Experts of a small language model: a shared expert of 128 neurons.
Below are experts of layer 12 (counted from 0) of a mixture-of-experts language model. Rows are named router (the router's row for the expert), gate (a neuron's input weights, with its number), up (a neuron's input weights, with its number), down (a neuron's output weights, with its number) and show model dimensions 0-191. Each number is 128 + 24 x the weight over its row's rms, rounded and kept within 0 to 255. Numbers have three digits each.
Before each expert's rows: a language model's description of what the expert responds to; "comes before" lists some tokens at least twice as common just after its tokens as in all text. This comes from a sample of Wikipedia text that the model never trained on. Tokens count by the router's weight.

# expert 60
Main verbs right after a subject in career or sports narratives, e.g. took, began, won, had, made, finished.
comes before: "the ", "a ", "to ", "his ", "that ", "been "
router:171161095134145172129105140123105148106131128149087099148104141148134123128096148144105161132095106098130131117161124113148099116096155127144106121147175091135100112148135119148094123140139148124121109089139102121084159107093130120166131136131178170120158131136131136112104089160164092103089141098083129131141141132103151074158126133154110115142138118142084095118128142095129132140181153148145072103143134114174133128102140140110142115135168147107096151130140128085161143152182126121133136150099094139104135129148089135164158110119125122089148102080135137178089118167141123134
gate1:140231127096137156144114099102087112139133131127126159134161094110101110157122136112127096131106138123128127120158133113120127138110089171107083156122128107133142144137124116134103093125135122171104161106131123097149174135134102132097162146090116093134118148154146109166170124143143151108121182110133108107152142113113114132127162122105097107172105149130100133108121099167130115105117136225174112125131121123101122145110133088135111154160164123155143119105097125141124109132140119100067128136159124127163143133157138137123108145126112148118102133106120179116093153161142143125
up1:126121121147143143175139093118104143185107136136103113142139118129118122085126140132121110093114143153124155136099092086135128138132130134124138132149112123116109130125148104136140169120091114127255089115145125133140109118092134125148120133094123128151112125110097129124154099174123119124135122104145045108150141136099100108146129121133165139127151113103095117164100124102134158129099165086149133105085128074121157118154133149128126136151135124114125119109099134098123137103122150122078104139116096143120123130155095152107116133060127130099155081095154132118114095133094116110
down1:109135120115154121139129158125127088165078118154139104112165157110139103153078148154119146130109165124120156113111175161128129126128176100097150143121113135123088147099158110163129093082114113138119122104123135106101137140132150095067160148112120135109122132124125127131157195090134107149102105108119118148151147153120167102183149137144115144090140124136111174049066120114092130091106118105111096082110125150074119118150130131124122134129103115138120097143126096179137151149130117104136121121125103133115119122101113138092130099133140085145149144125114106131083102136118129137
gate2:165138226146108158101093122137147114137122115101133099130148151083074135178124122156138097132138106120146114107149145086111148102118115105102121117123107141145097109117176135101106148168141127136090125140102134151109122089142109156138127102131066125067152147143153165110128159159129113133116113139129101109135155119110139111100128101166137114146094102089116125158124131129105073132149155121213131172105184093098113115108077145148109129124150118130108152139107109091133118134138117133123115131123139131121121129130119119130114102151118133138112101133133118109101136178127097116
up2:148128160132116151156092110138129123160141153114148107124164099089129158144109150075120105112160139136156120155119124136092115132112112122123123139113148137148137132127178106145107114150150139147133247157110114136135144117142110132138127122090137115135140161151142114144132098161134160121126117142153132148100126132144099109131097178167101130141126172136082140131117134139121126134162149166147139133136089159124126118133132179100087158102147168120121121139108174052106131158138122080123150134145140155126106094089166097114120109130143153126111109144104196151126128152120149130
down2:128146180100080103122121103158118131122115161124133115143126138132202100125167138104113116150118135095142166091162163117148112123118161116144125140131107110153163111149130107153130135135142140094144116142082082128142087115095119124097112112143117116108139172086103123118125110112189162145139128096130131133146121124130106093096144133091123124130108123162074122112186120151115124117179087157148144154132177146131160168107137156152140108141164110123150143131162145174135148160185103132094111151158092120130086125132141094143124130126126122129175166146146131111128146145115096136
gate3:127146161184137132091152134144185103105106118137153129119100136141117063110158153114112123124105100160119102152147097133171110155102157118130116147104112148170137147102101162136126174128146148142110142130127125128104137116119142101120140115167133124137125099105102155166142109136132108110147130123103101129115145117119142128124185115100137153105128173129122124131126082092158124123149117130105255145142130169130118124112072082099081124136128133114134084119122102183112138091139157153132140153109127138148133113141134115123133130149137157138122134137132127111103131122114140116
up3:155104114142104113148137137109108141141125105141103131139177104133199142126124113120157161112135157110129166119091143088078159100143083149124148134177130129147156141120155108152160128115128132124133095235146137105140100146142103128112149144104124151122135163121126129108143176111143136147121090128121113125122134174127121128129081152174112105120128068131170136105119195126111109107097126136138125116102152125132117160139148158139120161137118134113147103155099133110114115148144072131142084169160107107122136126109138121113115158107173111126109129148133141139173134123080141122
down3:118083130150078119105144145128137213141071089129154143119144128108096128096130146121173164159084162118116145098143144140149159119143135100137120151064092152146119117146107109147138120133093130141154121139106131119130174143139132152115113119143171186096143142120143097124116109192125140136150145137125150122099081140113126125122146113150110159128128170157149139128120141134138173136140128151157142114131129107142111124161136150173112103127135072103123149101109127104082111118103073102142150094149128130130129132179150188096143138123116139109124132141150105117136157127108152102
gate4:148139086112226114105138126137139125105113114126082094101132160120151129169101128176157122108120127111164124102122104156113092114135126119115146148143140140144118072137080143130124114137152128083147115152152109148140130120109127153132162155070107153129119140091143093114140104110126129083106127120137134136176138181130119139141133121141157147125165133167138094122108125128185092097148130158144116232103170171144164105125120103101132139116166127111136129119131139151138135136122152109104130088125109141131137102115118126141093126155090118131123154135109104148133119132150129119
up4:193119135086111153139123115141150122126141143108198099105168190134119141110139130098128167117121143123142111114100116139118113107122116105113130107130124115135108166114162141111158131163124160151150169123216154170109110120119180080143068122143144101150113106117112133115151137093156129159131110150117134130091115133131099096126129175080127153158155111099109134126168151093101152093124180089145153136157108107110142131119132127141100138128129167119135140131159132113089131170141146154132118110128146156126116133103143130153180114113132166107156088141124130148146141120123135127
down4:146100162107129116180121126144121153129136134127142108123141166143186082116164101149132110157121091142149128139122142124130196124115121137128111127143160142115122119124141109171133128180144158124114151155153129116099102058159137112104128120149110062174096093198110186141129108092110152134121088136119143147107108101157100117113118143164104066122140169083115142159141108101157122130115170092136148127118154133170122136095102114122144119131118088143132131133116121129111133113087126143123160094155146134124138137125150135130142157133168144126156109087098127105111116133115137104
gate5:102131115092128255145132152152120148101126106116135121122122108084149122172137133139118127104134115129154135121112107170130114131149117100119114090129098134138109135138137115130171154134122134138097142099070173101125155138118148106103153090119130168132109099129111120107123149147196118131137159115130144096126149146144139126145125120111098135132114112168139132159130153118146129168135137109124147142198123083133090163103116096118095136118107131118122131132113121133110160115125043141155111124102160079118136112086158100132132125135110123112111148166145121124156135145117122090
up5:150140153126094131102137107121114161108106178109107123108140148140099119093135136158122110153111135121130154122144116132098131093147107140140175138151150108140111117067142090121137101142117136116174120160136224194149127141157176156122101141106129109160173141138149089133119115116099157095122100136111121151126114123130101147100140154119180121174102119081139120148109155119111156095120138153149135144164163155136125144141145160134110148116138119120135123120131142156144075139110190133107179137130127155127177100153132132122118135146143140132186112093134127136136086108129133122
down5:123049152139133139128108106127178197147155108154151142090123058126136119156156150092131116104153159107146139137101126129148154154184131129126123095094168157152125120104157153129134119118152139137108132123164156111149110120115114112120160116116157155143099112147116097135106130157138094136129160121169111115110090182139148155125130129118149157121103166139131143146113118108138157137105136101160150147145135115169095135142172143161152117146127126116137125107079117164107124136096105149124155126113155129113138125154166116100117155112194147123093109131169111123095173132147166140
gate6:123129143130114102255185116123109129182102106139111135134106121139086150151120134119124096124113119150104121130088123117172117135131128150158115139137130113101139100136104113112122136137152115135108122164145134140136133132126117161153134119123148157109075141131155118131133136106098087113135123188147194120142109131143130106151147118114067156118098111125119130112114092126123152186099128125102119117120234148128145126117114139120134102165143113108125101160124119118131122128114122078138118110140120116101140112159127113109116109089131122139144137121104120142114119142156122118
up6:108139137115104135105093166128153127126110107148137138123135095103138128147134095150148106150127087126142113145125146122137193099129144100121112144139119118153121113130150086145132084108108108160132154112135106255129127130132134103114056110147122120143156097118123130135112138133122153119116136123099080144148135109101123137116113151121148089109144142114141143133120139148101131131087149141157137095162169132133102100108142127190172140191102110132108109172097078165138125148103120160146101149133139124114116133130134125125150136135163124102085123111120121127106122112080144135
down6:126098178111160114166166154102137221131139127151112111113131133107148120151127096141130146141111092139143131115147100171111154110145116131103111143142087129128145184132149102122137165124101141134178111163137082128098124120099162160089160112149098116147152109111113154148107143103110165124132150145135140092109152142134115140098081123158168113115178108089164100160119126174212120135149152126142120137154114150109102145152134109158122130154110129152129139115164142129089150119095114127157146121155142126105153135163147117153152134142118159126173098148115113126124123136113129110
gate7:124141120112149131100255129138130124120111175144109101122144133119136145142140146135114143138078143136136145109115142141125106114097147138107147111153103123149120121148140120139103115125108110137109090164139135141124140136107138099125154131123113128124155131162140124102130120112152110113137103141108119120142121154113133092132102143157130128111128120140136133147164102093158154139095148111147089102124130234167128174094108130131133149149147126098138178153113104120152138133137126121126125139134130135115123125180126110136162139133131115151088110141142115125127111123147167093
up7:129118134148137167164122139113145130080153131119117115146162095150124135130135117114094135116130137129154095153093141131152125138138109155142168140163152111094114123117171135144106141128114138187109146112105129148255118109132109118116096163148127103133129169155186132155135128108105141108179138105121119183146109141132127141145168128145144116156121124163057131106138116149109124158119148108180120121134161137100127134146127133117152148150086078107130129094134152100154152134122147156157117114128141144134105126116141133140098155110119136114131143113164141121113159124118110125
down7:129128152115064155105145122136098175140156090121144078150129083147149077171113167148125147129132128138139108147102169102130119125109135099176124131151107153124077121117126147139112118116114125131140173121171103116193082140116143082134143145090129117125115142109091117164130093123108163116166169105085139149124123131149114119123154132147146145135095132145114146106130173116122132118138152151109172085147141144102119129109127164111107118190129180138142155118146167115113135183132121127097155099119143090135119119142157128142091117161164131102113128161115112104137148139149118111
gate8:112107145153093133138113215104135113131147170142109112106133090140142143115137134136153150143129169138159157135136139094121153127144124148140186104155129144130129110112172131107127134118102085146136119113148165110119134155112121116140122112100135144090116125138151114103117120145111090121157095122109156098135104145135135125165159127150107150139121108135134138123086172125126148104104117109140090141083131118236137149136101139146150146171150083097140144113127091127148176096145092126118110149106128131123177139101126090106120169132129105184154114112153127100161104147158121109
up8:115130118105101093142136121094158110154118162137137080119157118141128134103127120133172099146088134140155154136163136105120134134116099167144162107135116084140114140138159126130110132105131139147165152146085114132122222163088088130142103143194136090093128123103145123129107129150114156117125125134130145163147115164146106097122116120152095143081168127113107125093107127168166121133129167125160082145136124157117103168132098138140129173161126124133083152133144136128119125120135095132110129144139124142068125127157113072111148154169098122142093087136101148122130116129167145122
down8:151161146119179090122109143171135087163178118133125174134154098185140109117123145098114141058117127106124102119117147100115109145132150143131105124147130113134150092115115123134121147091141139122082113111124123132149087145129176150105127103101129112129166141107111124087084106150141112142133104147118083126118158102159113126148153178153116152144129085133074118094119160153162109109128129106117120149130153172140107159111082100086120143134133141142104147111100110098134135146130118111125123140129122160145147129081176105130091154165112137090099191128137113116158136134098126144
gate9:093134128129110144135151121211138099123134120140135159134151089127119114104130111104140165120133153146143114152125129138140154139115109133140136177089153122127140140109103107136099113088174113124123173113119097124154126146119132113153134152118147115138166150112175151128104130099129102082116143158125114132128096112166132142138174128093119106167117093172150121090158159106144128154100109126107128143097132140141252141152118136119127152143106111134134097130157145120125159117108126145084142111114128150105175126178136156141085117116141146113140152135112123141080143099085131151
up9:115086138131111098128128113130078145129154126128116115123150130150139119110124129140141162144159178126132144135149113126121135068126117125140169104127181144136087099096147185091105148122109129143145141157127152109144113220142151115110117131139079165089128134121088125117112166117084169165150150156151125120104096129087104140139165132146134140125154142134131116120107112107082119074148161158104112117137115129096134117136132140123152128125139098122176138105123112126119099157116139169138148125149148111106141064094135133114126175140116107143111151158141157135182169151101105114
down9:113163105135131139147125096182114113130141145087106150136182111088094107132154108170150153171123118152124154122140104121084132088111112141141141144112125136091140148148165136134109175116177124104097136158090080156148173132142093137156127147130122149136145140085148167100144114128145172125111100143127155108109115141088171121088124125129149082146170118163115156143120139114135126147119108145161121146136113094119129128141116144144103115095104105120113106134100158127139126098119146085116127139165146138106124154166182166151137154117130143131131129112141075075089079118115109155
gate10:177117143128136099132160075150206139143129130125102103126117191135138152088122179119141109091125103110138162122068119131117119118155166119082162127106132147157096144100154163101169118118097168132146112111171117128127104141111148119140110152136110108169129109087157128135129130100096088152122159146130104102134138134115135122164127166132122137078191141108149144115140123135131145088121125160145120154135132090124140192136127099155142164111096120132177117119155114120150118109128159153113124122128142092119157130149088155129118144113141145106149140135139127130135094086149115106
up10:105131094149128178137071174107155120097097124103150149126111104106114110140161081139135127173151116119126086123183101105117130135091109140153112137140140113098174080179093108163116141135147103115109135114111116136090141099255127141153122126147159128119113140146135135141094083102158156121113105120125123134114146116160132119086118109138125126107097107138134151149114136113094136151127123111134140134105151170147114170142139120148141117160128110111113170137146123178121166123133129105149126149140119174111145137100140112140121161128129090112123136156112150144140123134120153131
down10:118112166130116106173158152107117158129100136150160111124153097108109135107135147118112124120142161117099114120202109092158094140126152127115135123126133117127165118142146099121102163140116064135136154112151158137106094149191128098084104102079135137120135147163111097103092153136134132142130105125117146164101117177125114137100094115156115125125104109159075160095159147129086125159074117109134127104127137166101133173129081137097160121156152138162122131123153153164117106158134140148178167134112141123124144135099170130109159131134161128166145130124095149115136142118143125113
gate11:093131158120117126159113144088153245132117126113163159124149111109091101113137143065140114092131152137148141123146107092151149122130135182170123127130089120136136141149152119131138119117126105132139154128094130134137144116121133145122108110115117120160100113106138095160157135137142130125133127149124073135137126130115127136115133157173156140126134138120111109132126113140099175110128151103170107135130148125092089138246155111152117120142123087098148130106108119123130112157124127094136117155125113130098139156135130111121138123154159191138145099130124163100096148140137147125
up11:164128116141135093113127162130134145115140101154154139144156151113145139126112117127124143135110120143103108159109135184133102109140107110121139152125149143179121152103104148088171152143148153119127121110169169113113097106137250131143140123160097092185194122143120107126140087160155147139114099137169157120154113146154109144099128105096145130129081125123140146124156186074104131116156102136102151112153142104142131108124113137124135121106137116154091139124141155139110122134121119135160110107157109101125096152091128086126101142128159142143128141147083111140149116122149127117
down11:110145098146162142108141126107140106110139098096129149161123107135171161111141131119137096147088153163120112114106118129130109112141076145139154103103139173150143130122129146107147118110119133176104117137131162134114114109155145153184130164178131123068156185124181159124171116116137082119094132127160117111126160152151115122128144100127119167134153107112138126162160149114091166113162148159100123179107142095145151096143179140130158143128165135162094155150159142098148136085122134107102130125128137114127153155110090103143157162142150168135113171124127152153118113116142126106
gate12:111126110140147104137142131118138135255126164119098154124120104141136097116147098127141128120129170101148172156166116151130138149108126159157151140140144143119140174150116133135135142097128123166118114109148133128129121143125101130106123139137169100133097153143123090122102143178139160156130137120146127126146120112163126141120129123143154095102136175076142089120103101163157121094152126130150095125141087138128128124127240086150148101125130125132124116106168138118131128121127149121131133154146111112101076163139125131136102119132130138125166096143126128161111142142119143149
up12:128111134103155134134153160144116119142121108104154089157141141131102139089132111117093143126159105197134134131145121169127107115135124138118089175098157116124102108085113079144162094135149121099158124110108108135128138122115153255139137121160115163170148139137118140132129092104134126112118159152111143122113115126157136146097119111142136130122119069108124136120095146127122136149127127161109153096137143152159125138114093112115129151100148142120122110122117138129111109175128058092133143096123144134146122103166110107121130110154144190122117157138094144103160135107112145123
down12:111093112165148105117148157117111143106067126149107111171153149158125102085149088130109144181148150140129127132143098107142112149125118161135108106124159140131121105141138127152147138178160152119121141130187141149057148110164154137143119143125146135119118147103129101118073079160135056165121116093140129081124119102121158132125132146168123129134090078146117126131143136110106102098145124156111158141124101122117150155098133132094152090151147142151099099170130128117145123099079133102127133155146179115138114113088149105115125131129126149153111146081096144133140103117138114142
gate13:128150108105132125130169141142096130139230140126117105115161131138112142109122122150137113159096115159104159080135071131163109130127114140128124130147143118086125090141097124108094150137140154116135143124125129113114154097124152160131104106109158112126116141082106135120130144151141147174100123136104143119130111067142160124111157157148089138137121118117161145149147088159131127153102165106115127127126110107174126121106148237138104159132134133122127149148134136121149129144131133123085154130138153170149118115123153129103173108106138127113113171140176108118106108182129159134
up13:083125099120107143131137134129110137136153140127118104138153135164139148104109118141153111154115135134122127109138085131150158127143081109140145134149158139096097127138111133107113149123123115078135164101095131148128162105116167121237133119083154173131103133126116123106121143119162090181115115149097136119101121068101151121120148154161115142159158109102140120138132110140098100130155153133143072151102139089143166187136111137104146137147130091154109127154173133131141145164112117133119115107099166154152144106089149143097160121127111105098100180119158127127156133126119109136
down13:101156098182135094094134131140141109105133109125164142157152154149101138137128140139120100139122152106126085082144139123122126142156117087130140143131127143135117098148108104118131155130100116163119128113067138136094126085098141052155136143119163105102122087119166144165085143145130071128149104101080130138118150112135100122161134123173149149163154113107116151117154143128095095145142127163139103110117141154134168138144139144120102118113180125103152128143141115106161114131155107133164142130121130140102165127099090148134148143153164078126098192110123142151107132113154095088
gate14:104127112143129160126089123155081146124090229114145130150088149153129123165141147126139126162161198074147118131110138133118117132136149147140108100174120093141147086155137119097160140132129104163107125133125098091129129160115153098118128148138121133185156144136134092108130105133129100161129093116105131097110109144123164122127134124148112120147141135138128107157128158145117157113124110129167108112114142107111088146126137119231153102139122128126128132096131102114160143128133118102158155166133119133106124125130131096128125140167155135100161076128105146151151088142136136118
up14:108123154130085149150124139114144150103152148123135126111144055130149117149141124114111141084136131158118144160156096111118149112133098111144176142120103125116148091101142151147098125138175125063148138112113161140107119072176109132150204102094132112111086093149122170140135156123143149145159102118169146103143126148118146124124141147097137122139118094129144172180144108126105118103130096132114147137122146133150158095147151164128123148167128116142132082136097176135119138121125147140163110121095141103157119171143147112124154127097106127105115136110151130149149144089075093094
down14:145094124102116096103092130119132111147095142095125085179108106167128120141134114146149108167145152130152136139095146095125146123139143138171135115136196109129167129068123141149167121163115112152148106134135120107119132105138095115085158135159182107109107156169088124143143092127100129140144123150139147121117077138117164159112124158143087131146094163087115114076134108116121106135140132127154121139144116153146123126136140100168157130122093128119118107102104115103135104119075104125138163156151111114124116133126142091094112087134116153150124106136068123111099099143128089072
gate15:136120135134137108094147141130148129107121091255126144121119128138141155127108186147147162113116122153155124114135118098160150114115137138117126125148104141103152103107156136128079151135118098137139171112121164161105138145117151110100122106122145151145114155111134127125103125112152102110141128129122112127122111116102128131106130201141115114128117142102122132152117108075123100155074144113110099125118175090120111162121137168153221108124133116121096145128112120138145130133120131132135105155112134138145132117126144131135178152103190129130095115118124146120173117105151132101
up15:131117130107139139148163120127121137096121149153115117111132163156144132115144087117102125115092117133102144193114152139134151123120090093160150155134112123133100124133119136162144154113140129115128151134133076103138163115146113115125107239135148131125123090132080140133144144167135162123128157152160204159117131159118123146098093101088120116176125136150132079143170093129131143097148069143115159122152100146135140104097114108120120158138140130137149097117141150113124144123110133164126156151107151135168095096133118140114123147081131119099119165138153107150080132116107132125
down15:104124135197149137136137139087107123146140130166113114119113086125129144150135131130125149143124086114153174145120092112147118117115136170134155140157139124113120175119156151155115103154151150140157127105120122117133148109163131136131127181104137106171135203113117117134170131138107143134105149129107102115130141141139153099136088103124167143177090120128130156130097162120128144096148150144108159125133159142094127133150119120123124172120098115154106114097095137191084133098132083127110123099133157113127088127134153127114137135136054163135167087182167166129155117145124146151
gate16:139128135144149090130150166152153156084118153137228117167148128126125105120143120114155150108119118144121131130125119155117146126148141133140120158164126154130139110150091127144126152121099108098134132125142133115153133121105161122130132127098141098141153129134074087128122113170164127128133086114132136159134128136120099141101102162125148093165132114128131114159116172095085133122130141113131160080068143118148146137113126155160136239140109129143121107109166145134141103123101062129127108134105099106141141145119129115124146109151154139142137145134126132149180111086095113169
up16:121130117137140139136156098143122125070117177145137167136145149155126081134126145106129133117144107128146119114145139172144070112110139146095152133143129127117143099135072137099102156097095098132102136097115114100145125137136138130141133145220171115131105125102180112131126108115134118065128148115121127130130137162118098118153152127111145124156146107151128119150093127111125141148114123138154149127099143098152159174157133136165127145170091128096179116099171111123134110116117111111062089154100110141128192105156134136145134136128092123140145145126173092135141143093090121125
down16:098117112163169133127129120186135109100118146120156147109129114126116101138175121126072135108111138121105146169160156120121100130128129069139124139142077093151179085141129137086112160111115104155133129132108129068087124117121125132135108132126138122095109159163092062148164121093123127131105142121106091092091109143075122128165128101132149123145138130159161133125144115111090141145118129148107168111143150136113165116118126185124132092120078123102156148115097132132145146144143146111124104207133104142122128131152145136110127149129173123150137140132095116100084135123115122149
gate17:067119150134103113119141129137092146086121100117127244174112120144134120086126129094122155083140141138122128109088119133128124111117142148161156137156094144115130111122125124132145142110100094093132136139135134109127124111111114118132143141147158134171126116083146117116131088107106098113108135122130128121125094153106114130130117155134108142105134127125097134112086109122143156090126139131174112108109104120108142126117149145150109150255120158130153135127095102113093158136102138101137122127118144140112127096150137132150155148130162095113145144116126139133161115134132099075
up17:059102126104104111121108116154108132108117129117110103178096136126147137145135104133134109072130165098141118107115121112140156132130116142154124130133113125121151109132078094122132138103099077090124123148118125128110112100110128148127107141149253139151140103141104147148132094109101133129124147117102105145108093149101072147133131174156109104120180120170113147156133114125153149107132144127180116092116127098134140129108154104164141163152124136141144141102120148143095149130103087125167091127122110147095157108112128098149112115153154105135147173139132113141157125122134113093
down17:133144147141127134113126144109110088156115113117144133132145130140171122134106125117111098149144148060168180115120122130113159122101200146089154139151092108132131129126104121141099117149120160127140153108119155083123124151155109111074095101113125112110102159169123105110101123131160137174163155117122138144131170124135148078184132115098149075105124119151074155141094135135143150156100126129186139120099117100126115150101124150179138144147110112129126102153077136114144152137121141103150102155118104125158093100126198118143118086122122091114130132127135113128137122104103125147
gate18:118133117098129158107127151154117128143143127100095105211117150102115092122103149176145112119103118128127155153174137143145178122135107122074116180118151129140095122080119133170147146127133120154135132137162130138128115171116136130099134136138084132118153126124126108135115144097134136141104123090117144136154122124108152129112133107136136130082148123111161097183096187113174140158158109163146148114161125113098122144108113124115122099093215146142125150124143123125163117145125107152162111047146144148124128109160137127139114119156168151138105107107098116148132104135146116148
up18:113125109114167126124118160152127135130119109153122135111139151085110101103121163144120126127145175129140157161162141157149137120137141136114120169088148098179124084136134098146137160114125130123149128093158108157118133167107109109108107159100117255120132158136147090137115140121110132119109112129130119147143129127124121155148112154174171096110148071087153115156093172087124144102147136129156110120139113097105137152140097109134100123130122126121085144117134151119153053167116137118145109116137123160136158136126137127120136111126140165128136119110093148137112125132115151160
down18:117177126128171093115107131143125121153124116133135152148151158091128133129084128106116155141117133113149139128136134120127107126124144135140162150136119155128118129136111132110111112078156172159130094125103110143115179166096150093191103164132147173128118183106145098091165122137158115130126159089114136121157154105154108091165145113158166136130124119134088128140093108117093086103162109147114115125163093103121175141140164145159081154114099115085149105145135113099138128121143143121090109152114127127153097066143096111115132139119147141101141131158190130129103112138114147165
gate19:156126150111130149123173099074104147149128136135137122123251116124127134161102119118097115111134126109122090132129130105090070151122110147141155120103124136104136132135160090143113090139120164123114167145062182123140151106140127115132120124123118160121143161125169118116109113118119140140176134124117123158118134128130123127152124137157143131099100106134141140076165145111138109168118146104094134099124146112145145161129142131106153149117130218123122137151140165140134139134150130155115173141155140117132113152117150140116128172147089149140155145136112120172141181133119125121
up19:134111132130132088095104132143125146135130147125116163135149165102123152135109131182108115135117126115116127150143174108107141122148134104098146129101137143145130141141122102103158142160157144143167084100141157125152148157113127111146157134089077133241132171122149095083111145088105122097157103122133097096129140121087120151112096111124196101121117112131112089121135187118157093134145122152087122144128144124119113118148089142143155134118136108142104136108162134134156076094148138164123146143139136103146146146118099152103130108129101127112119093093102119144145142104084111136
down19:123155137111135117110117180105101082144116119162096111109130140123120131116142119104097129155131128108125169105146116125160185121148174144111107145130095110074092137134173101163154112117087124106093120124099121136073139112157172102081102107141128131102090165167132127112120163115125098106125142126096140173105185113117135138141137138139111128092142100153085128103112136120176136137110136095092056110116142127152125144132129121150170129142139111145136136169145114183133105122120104146147148139116104085141082125122144122161172121162133139096158139125107146149108115095117146135
gate20:146122139121115124137126163142117152156108098133144147099113230132133128115119126102164131082120106149093139141092124154181136142155137131111112133139110133137137106156112156105194154125108125092112126140105090145117102163117114132142125134169146111134163141133137115115115112131114122145138127115134119107114136134124079130089126093149075143120165085138122119139105165128138146129099102119181124146115143157113138089120121132119132108136123081222142158141135132163130131139131106121212124147120089137100173153099129116143138161120177121143150152116128124160148111117136139112
up20:140120186127117120144104115121147111151120111184123131118160137171146066121145167140133129118138135140146114158117103089135162110125165167128121140154124157150161117125125119131148126102128140155167104094137147135135146126150149117103111124135109106138225114119146129144121114092158103157129116128142116073115133142101097144129165164103106165118140102128108191108144079168089167120112155114168146118108134145137104110174090130132154131141097093107131108101137128128107109171115114119083122132133107099124147111112125149133101129132111157125133105126130144078117131082153090085
down20:174188114142143146129119161131099108138155110128157146132142148135127160061103149134144077151108143118143144083152141162108134110115137149128164162142127102157162148130148122122145131108100131106159119156121146147161105144151108134097115151132133123138105168163130144138119185145143089151125116141179124086145123114134134140119125130150145093148187113147071143126103126193128113110096111155131123132124118179110188143126147145125139143120160121166132103145179161115110096143123137133129110119159131128125148142120161122137086103113117105177136170175134129138160147108156099114
gate21:146121123147141132103108168144142152153149155120116124153117130204096119092129130136138094154101125110126102099154113108126113151137120147126122127127137106132132181153100140120146121127097120150130131099180147117124131078114130150130132112117105163101165122132133152134155134151141110141115146106092104141119141104131138138117148109164130119150144124122091151170116110130155162172120149101125135112118148160134110143079143090137089096123178132120255121162153130149139100169137098114148125154120120114101102127159134107118140132134173162101085152109137121142118128117163125099
up21:183151131090117123109133125157125160122131147132118140124159196139134142114156125148128123105120124134103107126159107131124102121124128121101122122115177133091137108127136140150154137138144155136130131119117129163144122117123137159179116117145131093102147224131163154139134129123097130139128142089112113144125131111112078118120172117164116149135128129107140136118160112126122130107092127114146164135094139125136127090134148154127057118165147123119171126150183176097150137147121130180175108104119140168125171123103165119129092148142150165102102175165187108135140137127147174133
down21:157170114152135149111140125139155091150164103128100139134105147104113112138137117120129115153148130106135144131117158108135137146158118117103109125141150097105129115137101130099144144168124135180078177107116105091098166134099077083131143107156119144119101101075095167175131144150111056177108105129120107159129144119066124106132112139151164171165106126105136090119132106105130115141117138134146134099142135136138143133113150127139119135152167096152185114140116105167164129166160093150165123112141111115134140126100101128142133124169157151156135148101131150162088135126143121094
gate22:137121143147130124110114126131099155103123144153133078136093150147194144109141102112114120141115096130130119141154140135108118152107131119090094159112152159101114153150102130130109118134119135123131138120127125117138121111150150141144139137151102105134169111118125164132117161097136099106123174125119134104136137144162125118161109082091116119130141144143139127126128146115182137130146159128091138147145101172154136118112110151130116172108136129151080255147124104142115117133138100123080157134125116092155105112131094152157117117189119156160117138154071133119098132122076140131
up22:109117133100093118168126087115118138145124103112124168136120117133160153107111154133109155111154119134110103152130143098141133076133138133140125122153114076139067126083126133162130116160133131161129134115063155130160106087110105080106101085102144135095126094254118137142133141138138115151160155128142140119089130121135149133138120148150130158160106122096122123116123127150100137140114111144133129099112135090145115135136160157128123105164101130124205079133117154114133138141135148158123113124122147123107084167100147163107116143117171127108126129133127146101126126125127119093
down22:101076123113105127127102111153120176117116101082118122160114136164127137121183120139168134129125115123093123098138164095126148098130113114140115181134108137158078126117147175165138124104131160138132086153137143137130067140170116108120132144154135133062109138106124100144088127119136126168160123111118125133127059159128138108132132149170101147111117116124132142123133150147117124137164103138140137086145166133155144130110122133142091087150110087147135133124112125136113115121117105109143145099154155128099108086150168134115170107148137148118133176099139098098124078123114140055
gate23:118135176137151119130116110088130133142137116156110118100184116126085246175113103127118114156159123127112094169112136071136147128109135131129127117108143136139135135158154163140117112121120143100136149108123159128130136165134131126145120140142125145156091114141139152148140125092115148157150120139129111118122104092144092131116132125116137131098154105133155154094158100125091086127121106129064115104120132111153131131133122131140135159154125132114121114255107119148127110126139126114106145129123174135143145130131116149138141151113141137148172122145146092093096145093101128118
up23:105132136114117131134134094104109151112131088170109116121151082138088184158123092135145092105125132123179143134122129091111190143132119187141125103128093131120109138160126140123114131094136092087125099113145131126092113139085142103123116121094130117113099123126233138133103135117152153160153104135117124100165147135127082128109144118128132108118111121146158139155168126180138143124122088127122137112144132127158144146106119146128123133173126155124124110138096132127151151096142102113094084173119142104148104098111095130123139127069151095107140104115080099115119100106112144102
down23:097144156118119144111140118116155097111183116102132115144135091100107129109120079080124092158166127135157131122107122079162113147159151120127118129118106167144070129141130141151149112119142127106129158082132135133149137129081118131117126085134132120164110120104085114157106119145113166150105107157156091123082153153133144123133166143110122142109106123163113119131132131172141095118129131138100119128103149089147158107139168120161130158136098112145134135165105108122105092045152134143124148124128121120173115132090083126124104126126160169086125098141129137135074127091154132076
gate24:087108142148078132148118096144128139132129132109144130090135095152114141255157116135139150136147096107138092163106113073133173135165154121129122108135128139123120139123133121103159117129133146119131156137133127124141110081103135135110162135121145108120150136144114135138125145146154119114182103138134145115092120101110132108134162116123062125127153127110158112128142142184097126129140142111136125126110091118131112098130095163126164130131100145131146140114246148136119155139126121146134098136146143111110118109109112132131122135113126110102138111131127096101120151139122118088
up24:182112156131142105161154091144152134159145143139090113091164126144141096148142105121092078146176134116126124173110122101164161128132144111105134109094137190129111144115156090136132146148088162117128108142162124119159116139117111125130144143114135112114115140119126244133137127136098099125145156137137127129133138157117147110137108129153144098116118138108132079160132111146123094116158076126102180111114138159133100096106097123127134112156107121085148151129097128123120117099119165138129168118136148128133131108147104157089114125124121115094157145136076142086106158139153097115
down24:117126151115129161138137124120126138132103144174168133128139150141139106196111121051120090158152093105131128175096104074146157140136147094112112122118109076125117154147159140123143096127116115183134125129126111133126107127113118063135145162135105146104143148164115156122123107105102148147109107157128084139077143154148078122114145120176137129126150138141149110124115130129137104115150129091128147129154178120112122171141159103165182103144120121110175123106150132152128166096136131153161158112164116093124096145118102136125115155153163129129168144126146083139124127112129134151